Below are experts of layer 11 (counted from 0) of a mixture-of-experts language model. Rows are named router (the router's row for the expert), down (a neuron's output weights, with its number) and show model dimensions 0-127. Each number is 200 + 20 x the weight over its row's rms, rounded and kept within 0 to 999.
After each expert's rows: a language model's description of what the expert responds to. This comes from a sample of Wikipedia text that the model never trained on.

# expert 3
router,204,169,224,254,192,214,191,147,195,185,217,196,227,180,215,207,245,167,199,218,202,222,189,201,195,215,217,189,197,202,176,170,212,175,192,199,200,185,200,200,181,202,178,184,187,184,192,206,151,238,151,230,196,180,177,183,193,194,187,231,185,163,212,229,186,224,231,227,211,183,207,209,210,200,168,233,196,204,199,192,200,193,218,213,187,236,220,154,222,198,213,216,183,214,220,194,182,209,188,188,179,159,213,216,186,164,205,213,211,187,204,238,190,181,202,195,190,185,194,213,198,207,189,188,189,204,179,217
down2,195,229,203,206,179,209,182,188,208,240,203,231,225,222,183,179,206,204,213,217,166,201,176,191,217,190,192,215,188,196,232,209,234,206,220,195,215,151,192,226,215,216,201,211,204,186,170,198,230,223,206,195,171,155,174,184,188,178,241,189,204,245,209,155,194,198,216,212,182,190,178,218,210,201,176,185,220,199,198,230,171,194,200,226,207,180,199,189,202,201,199,205,171,208,189,186,213,197,197,169,172,196,171,187,156,208,194,197,193,222,196,241,219,202,191,206,225,219,234,217,212,147,230,207,205,182,190,189
Description: Digits and unit symbols

# expert 18
router,179,163,213,207,209,192,170,177,200,197,227,206,204,223,240,191,216,185,198,216,214,223,208,208,192,169,174,210,201,197,173,176,175,182,194,224,177,205,175,200,202,181,235,186,164,226,174,145,189,204,176,242,194,189,210,172,204,207,231,194,188,192,223,231,201,213,225,229,228,197,211,218,213,191,183,227,192,215,162,206,199,227,232,213,197,221,195,202,221,195,195,190,203,213,197,229,195,188,203,227,163,201,217,209,135,197,196,203,225,205,230,214,208,183,198,209,205,202,173,204,222,208,202,160,184,174,176,209
down0,184,164,202,212,178,214,192,179,204,205,175,207,210,195,171,209,177,225,183,214,195,226,193,187,175,180,189,170,224,231,240,209,174,180,194,190,168,189,197,208,190,222,233,200,166,154,222,193,208,203,228,167,220,202,222,206,211,189,235,221,207,182,193,199,235,232,199,188,179,216,170,156,217,213,187,182,187,184,186,206,237,158,192,206,219,212,187,232,212,198,195,183,160,213,192,194,208,199,199,198,231,240,222,209,221,225,221,181,200,199,203,222,173,193,186,199,201,178,166,186,196,167,188,216,220,199,187,219
Description: Physical nature word starts

# expert 14
router,200,176,177,227,190,202,194,186,229,178,205,233,223,195,201,198,216,190,204,208,215,191,224,219,198,221,218,168,195,209,211,181,205,220,180,184,233,181,167,175,206,174,188,198,207,170,163,191,170,196,147,203,187,194,168,184,208,188,189,225,185,213,181,221,176,172,249,199,190,205,214,224,193,181,207,216,224,229,216,183,203,216,190,190,186,242,207,203,199,196,241,203,184,208,191,220,204,221,204,221,196,172,201,237,211,192,161,170,218,199,214,213,211,200,202,187,155,189,216,248,218,216,183,173,180,176,176,216
down0,218,199,166,202,207,185,230,183,217,201,214,170,215,184,235,179,213,197,212,204,194,165,212,204,206,199,228,200,219,196,183,230,235,187,197,206,196,213,204,211,156,164,196,213,202,194,194,186,181,166,193,194,174,211,207,216,201,217,229,222,219,223,225,224,220,209,234,210,188,234,199,196,226,206,200,181,224,192,211,215,186,196,201,191,238,184,207,201,168,193,198,180,254,192,158,185,179,189,198,183,237,177,192,212,197,165,193,203,171,240,203,215,204,208,198,198,160,152,234,204,207,205,231,196,174,237,209,204
Description: Determiners and ordinals

# expert 9
router,211,209,196,217,197,196,194,207,203,207,223,192,220,216,264,218,218,190,202,242,219,226,172,235,268,176,236,188,181,187,180,182,185,195,223,177,203,205,192,208,204,202,215,194,216,193,210,203,186,200,193,186,218,191,180,184,229,201,214,191,210,230,202,202,178,181,184,193,204,166,182,189,180,183,191,244,177,196,200,200,177,194,227,199,190,183,165,180,189,191,213,187,202,215,140,171,142,220,203,216,204,208,184,196,205,198,198,185,211,197,214,174,197,187,202,189,199,159,179,217,227,178,196,205,191,179,165,196
down1,196,218,194,178,194,173,186,198,187,221,184,199,205,235,207,217,209,198,186,166,205,232,207,190,214,180,218,197,167,167,220,187,200,225,199,255,237,196,180,205,220,191,232,214,205,219,210,214,178,184,241,180,213,210,175,191,213,235,214,209,190,212,228,170,189,166,200,181,220,216,170,213,193,211,238,214,190,211,210,161,195,180,185,183,178,239,207,194,210,220,225,199,203,195,200,239,197,187,201,192,222,216,203,192,207,233,188,243,186,233,211,225,162,194,228,195,210,212,197,214,219,207,161,165,222,210,199,199
Description: Mid-word syllables, Romance words

# expert 12
router,216,164,177,210,182,235,149,194,201,161,224,219,220,221,224,193,227,191,206,191,218,205,214,223,214,174,206,144,232,188,215,201,204,186,228,198,199,198,189,213,183,173,210,208,203,209,185,199,191,207,178,212,193,212,186,175,205,207,196,203,203,218,200,209,202,178,239,191,233,196,185,220,220,154,174,208,202,217,174,222,192,217,216,223,209,210,199,193,183,191,249,197,197,220,195,215,223,232,192,235,197,248,221,206,180,198,188,160,224,194,181,216,213,169,214,187,186,179,204,194,196,213,181,154,182,193,171,197
down0,169,243,177,234,203,233,224,203,217,201,196,220,225,206,188,197,195,193,240,221,181,197,207,198,212,226,209,201,204,208,209,185,201,236,178,198,217,237,172,204,201,157,203,209,163,217,191,203,178,209,201,221,195,176,203,226,192,194,189,205,203,183,215,172,229,225,187,196,193,211,240,193,221,180,191,176,220,183,228,179,195,224,145,175,183,213,190,201,222,198,219,187,183,192,223,200,191,159,235,215,225,212,209,206,221,203,221,214,253,198,205,202,243,188,204,227,176,213,180,218,209,177,206,192,208,201,212,169
Description: Adjective endings and abstractions

# expert 23
router,216,191,181,227,193,203,161,169,225,179,240,218,200,213,268,175,197,162,193,211,169,186,195,182,220,227,238,175,215,196,204,178,195,182,187,177,218,186,209,174,207,177,203,173,190,195,212,199,209,202,158,180,202,186,163,187,177,203,202,232,185,236,191,223,193,194,200,162,223,201,205,223,191,205,182,186,213,220,180,230,187,234,201,241,204,226,196,220,205,225,219,215,207,201,196,191,200,203,209,191,190,192,233,207,180,202,200,189,173,222,197,200,216,202,231,233,173,173,180,218,223,197,170,198,209,188,205,190
down2,212,191,228,200,178,182,226,249,183,216,195,192,205,194,186,154,195,183,198,207,200,212,176,176,188,176,191,203,233,204,193,236,211,225,202,181,203,209,203,190,236,256,219,228,221,202,193,177,198,258,192,202,176,234,207,187,178,189,170,212,174,209,210,240,188,176,193,192,182,201,171,196,176,187,207,196,223,188,222,214,177,205,203,190,170,234,199,221,212,204,214,191,213,194,178,218,192,189,183,221,229,194,207,167,199,141,200,211,208,206,194,222,189,181,217,189,202,201,211,188,209,211,215,206,194,168,154,206
Description: Whole-number tokens

# expert 8
router,177,191,211,204,198,217,212,213,193,197,200,200,203,206,229,190,264,198,189,197,198,205,181,169,203,207,204,184,210,186,199,178,193,202,196,199,169,171,195,157,207,175,203,147,225,199,140,209,206,176,208,204,208,162,223,159,176,220,213,223,169,192,206,202,208,189,237,184,187,199,222,163,170,163,184,209,212,200,175,208,164,216,192,223,176,206,189,170,184,212,218,185,183,209,181,195,212,189,203,225,216,210,212,178,204,214,174,214,203,166,176,182,222,168,212,195,197,173,219,229,192,212,179,195,209,176,182,214
down0,214,231,175,213,194,185,214,192,193,212,188,181,218,205,192,211,190,181,196,223,178,206,159,177,203,168,213,210,188,193,224,196,194,171,215,197,216,180,216,182,222,200,210,173,223,213,189,224,192,217,207,228,213,201,216,197,161,194,199,190,204,180,201,238,229,198,176,182,202,192,212,216,197,236,226,211,206,142,211,191,192,177,207,179,213,187,202,209,203,182,217,215,208,162,239,182,162,170,234,197,201,170,199,203,204,193,161,207,190,204,212,220,171,183,218,192,183,146,158,238,160,187,215,230,205,217,208,198
Description: Mid-word Latinate fragments

# expert 15
router,179,176,165,228,207,213,175,184,236,204,189,192,200,237,204,180,218,188,206,201,191,205,215,189,235,209,230,188,212,216,176,173,215,198,175,189,197,196,207,198,192,185,218,168,185,198,216,208,220,203,185,160,186,214,207,207,194,201,237,215,181,209,180,226,187,175,226,209,210,184,197,194,205,194,201,215,237,197,181,186,195,198,231,206,192,213,197,166,207,201,194,206,163,179,191,213,157,203,233,237,210,219,217,172,184,214,209,213,207,173,183,211,188,208,255,179,183,174,175,218,249,193,147,187,190,182,165,216
down2,227,204,187,193,205,211,208,158,220,151,217,195,170,195,193,222,173,203,193,218,190,202,219,194,171,181,216,225,215,221,201,208,219,191,202,155,159,234,210,201,250,195,213,212,214,215,202,189,203,214,175,179,208,203,206,182,169,202,176,230,184,190,221,191,220,186,187,201,198,185,199,164,173,185,243,199,228,221,237,168,188,219,198,216,186,212,238,197,227,217,186,181,209,204,190,199,207,242,187,167,215,213,206,199,179,195,200,199,203,180,229,219,243,200,180,219,156,192,212,199,172,201,185,174,218,200,203,210
Description: Linking verbs and auxiliaries

# expert 2
router,191,173,174,234,215,232,163,192,215,204,180,184,190,223,211,197,223,180,197,215,214,198,223,166,245,219,224,197,194,208,203,187,217,192,198,190,169,201,179,184,194,174,194,218,161,199,193,209,175,220,201,207,205,226,189,181,211,203,234,225,153,224,189,222,181,209,197,202,228,196,199,192,222,212,194,207,230,182,187,189,220,195,187,193,199,213,155,185,192,194,184,207,167,181,168,210,214,183,198,219,178,232,187,234,203,192,190,155,203,213,215,199,223,225,219,214,208,197,233,219,231,208,139,172,216,190,176,211
down2,199,205,202,226,181,193,192,171,135,204,202,208,209,182,253,184,178,211,181,214,170,191,233,161,180,182,221,177,200,211,206,236,202,190,209,221,216,189,228,243,187,205,198,211,229,163,192,171,251,172,205,178,187,221,209,198,193,226,176,230,210,180,168,203,181,220,187,221,205,176,216,189,211,194,168,185,207,200,213,211,205,203,221,207,186,213,203,204,229,189,197,203,203,203,234,230,196,187,182,206,200,224,207,219,172,190,172,181,218,173,230,195,183,211,180,194,164,230,208,222,206,176,209,215,197,195,192,205
Description: Clause connectives and pronouns

# expert 17
router,197,179,172,235,225,216,202,183,216,183,197,208,187,220,208,210,215,198,187,200,230,203,197,185,219,215,239,168,216,208,204,174,181,159,188,180,213,198,180,214,199,189,215,175,187,202,178,151,182,202,183,201,187,205,183,181,248,237,231,198,184,203,189,181,183,206,218,234,200,214,205,194,202,202,217,209,190,226,172,180,181,242,209,237,205,249,189,176,164,182,198,217,163,190,212,186,217,209,212,199,213,198,229,196,200,178,184,183,193,197,187,203,190,190,219,173,220,178,214,200,202,206,137,185,158,182,192,200
down1,208,176,241,210,221,168,200,181,165,185,198,194,166,201,200,178,188,187,182,197,197,204,191,230,174,178,206,251,212,175,218,177,184,222,210,183,145,197,215,189,230,185,193,184,179,201,232,217,226,185,200,199,173,205,155,215,216,231,205,178,194,195,214,206,214,198,191,203,244,176,198,204,209,183,223,196,204,196,199,193,184,223,204,205,185,203,220,201,178,239,177,173,200,193,187,188,208,218,213,170,207,187,243,210,169,195,200,227,187,185,213,215,202,194,189,213,224,236,175,179,192,215,184,188,255,211,229,205
Description: Sentence-ending punctuation

# expert 5
router,199,157,173,229,248,218,197,161,232,175,195,237,204,238,247,199,207,170,188,224,224,239,197,186,220,195,231,167,235,196,186,156,200,201,207,211,179,187,166,201,178,195,224,203,178,222,208,191,208,233,197,195,202,199,182,216,206,240,190,182,193,223,202,201,194,219,193,219,210,191,187,193,202,195,206,199,203,199,201,183,202,233,234,189,182,196,164,180,173,174,231,202,198,180,166,211,205,202,172,200,164,230,208,224,178,219,184,205,220,195,220,195,212,196,211,219,211,183,203,204,183,202,167,184,194,199,202,214
down13,225,200,198,174,208,252,221,242,205,187,219,212,212,201,232,176,224,216,191,221,226,203,225,220,165,186,186,191,195,189,194,192,188,197,223,215,212,215,177,168,188,152,174,211,212,196,181,195,212,179,206,220,155,170,215,213,201,198,197,215,178,187,218,223,231,202,212,180,198,180,198,200,178,224,189,204,184,246,189,186,216,182,189,198,189,207,214,237,184,226,211,174,191,208,234,207,190,213,198,175,184,197,179,193,192,197,148,184,182,210,220,224,201,194,216,170,212,210,205,182,170,192,187,192,216,143,180,221
Description: Word-final name endings

# expert 7
router,211,206,212,237,190,205,196,235,206,209,211,217,202,231,203,224,225,194,232,236,220,255,187,199,206,214,230,155,201,205,170,204,215,165,204,202,209,198,180,212,189,198,237,214,221,211,160,216,185,210,157,203,193,219,183,205,204,198,193,201,207,237,197,205,205,221,201,202,222,205,206,190,217,180,166,207,215,207,215,216,230,211,203,172,194,250,201,182,174,187,197,182,177,192,194,220,201,167,167,205,210,224,240,185,203,194,192,196,219,192,199,195,232,222,240,183,192,183,218,218,206,182,173,200,209,143,211,194
down12,202,220,188,193,191,216,209,171,196,182,198,196,236,197,189,229,187,189,205,212,217,183,202,141,196,217,211,248,212,207,193,167,181,219,199,193,226,175,170,239,163,224,193,201,215,208,222,169,202,218,189,166,212,217,193,237,187,209,201,207,208,214,206,234,209,199,194,164,182,201,177,208,183,203,179,168,209,229,232,194,199,206,209,191,182,203,191,225,225,211,179,244,172,192,189,187,196,220,205,192,227,214,210,195,224,236,204,232,185,217,211,218,215,196,216,160,207,182,170,229,227,214,225,178,211,208,231,182
Description: Possessives and determiners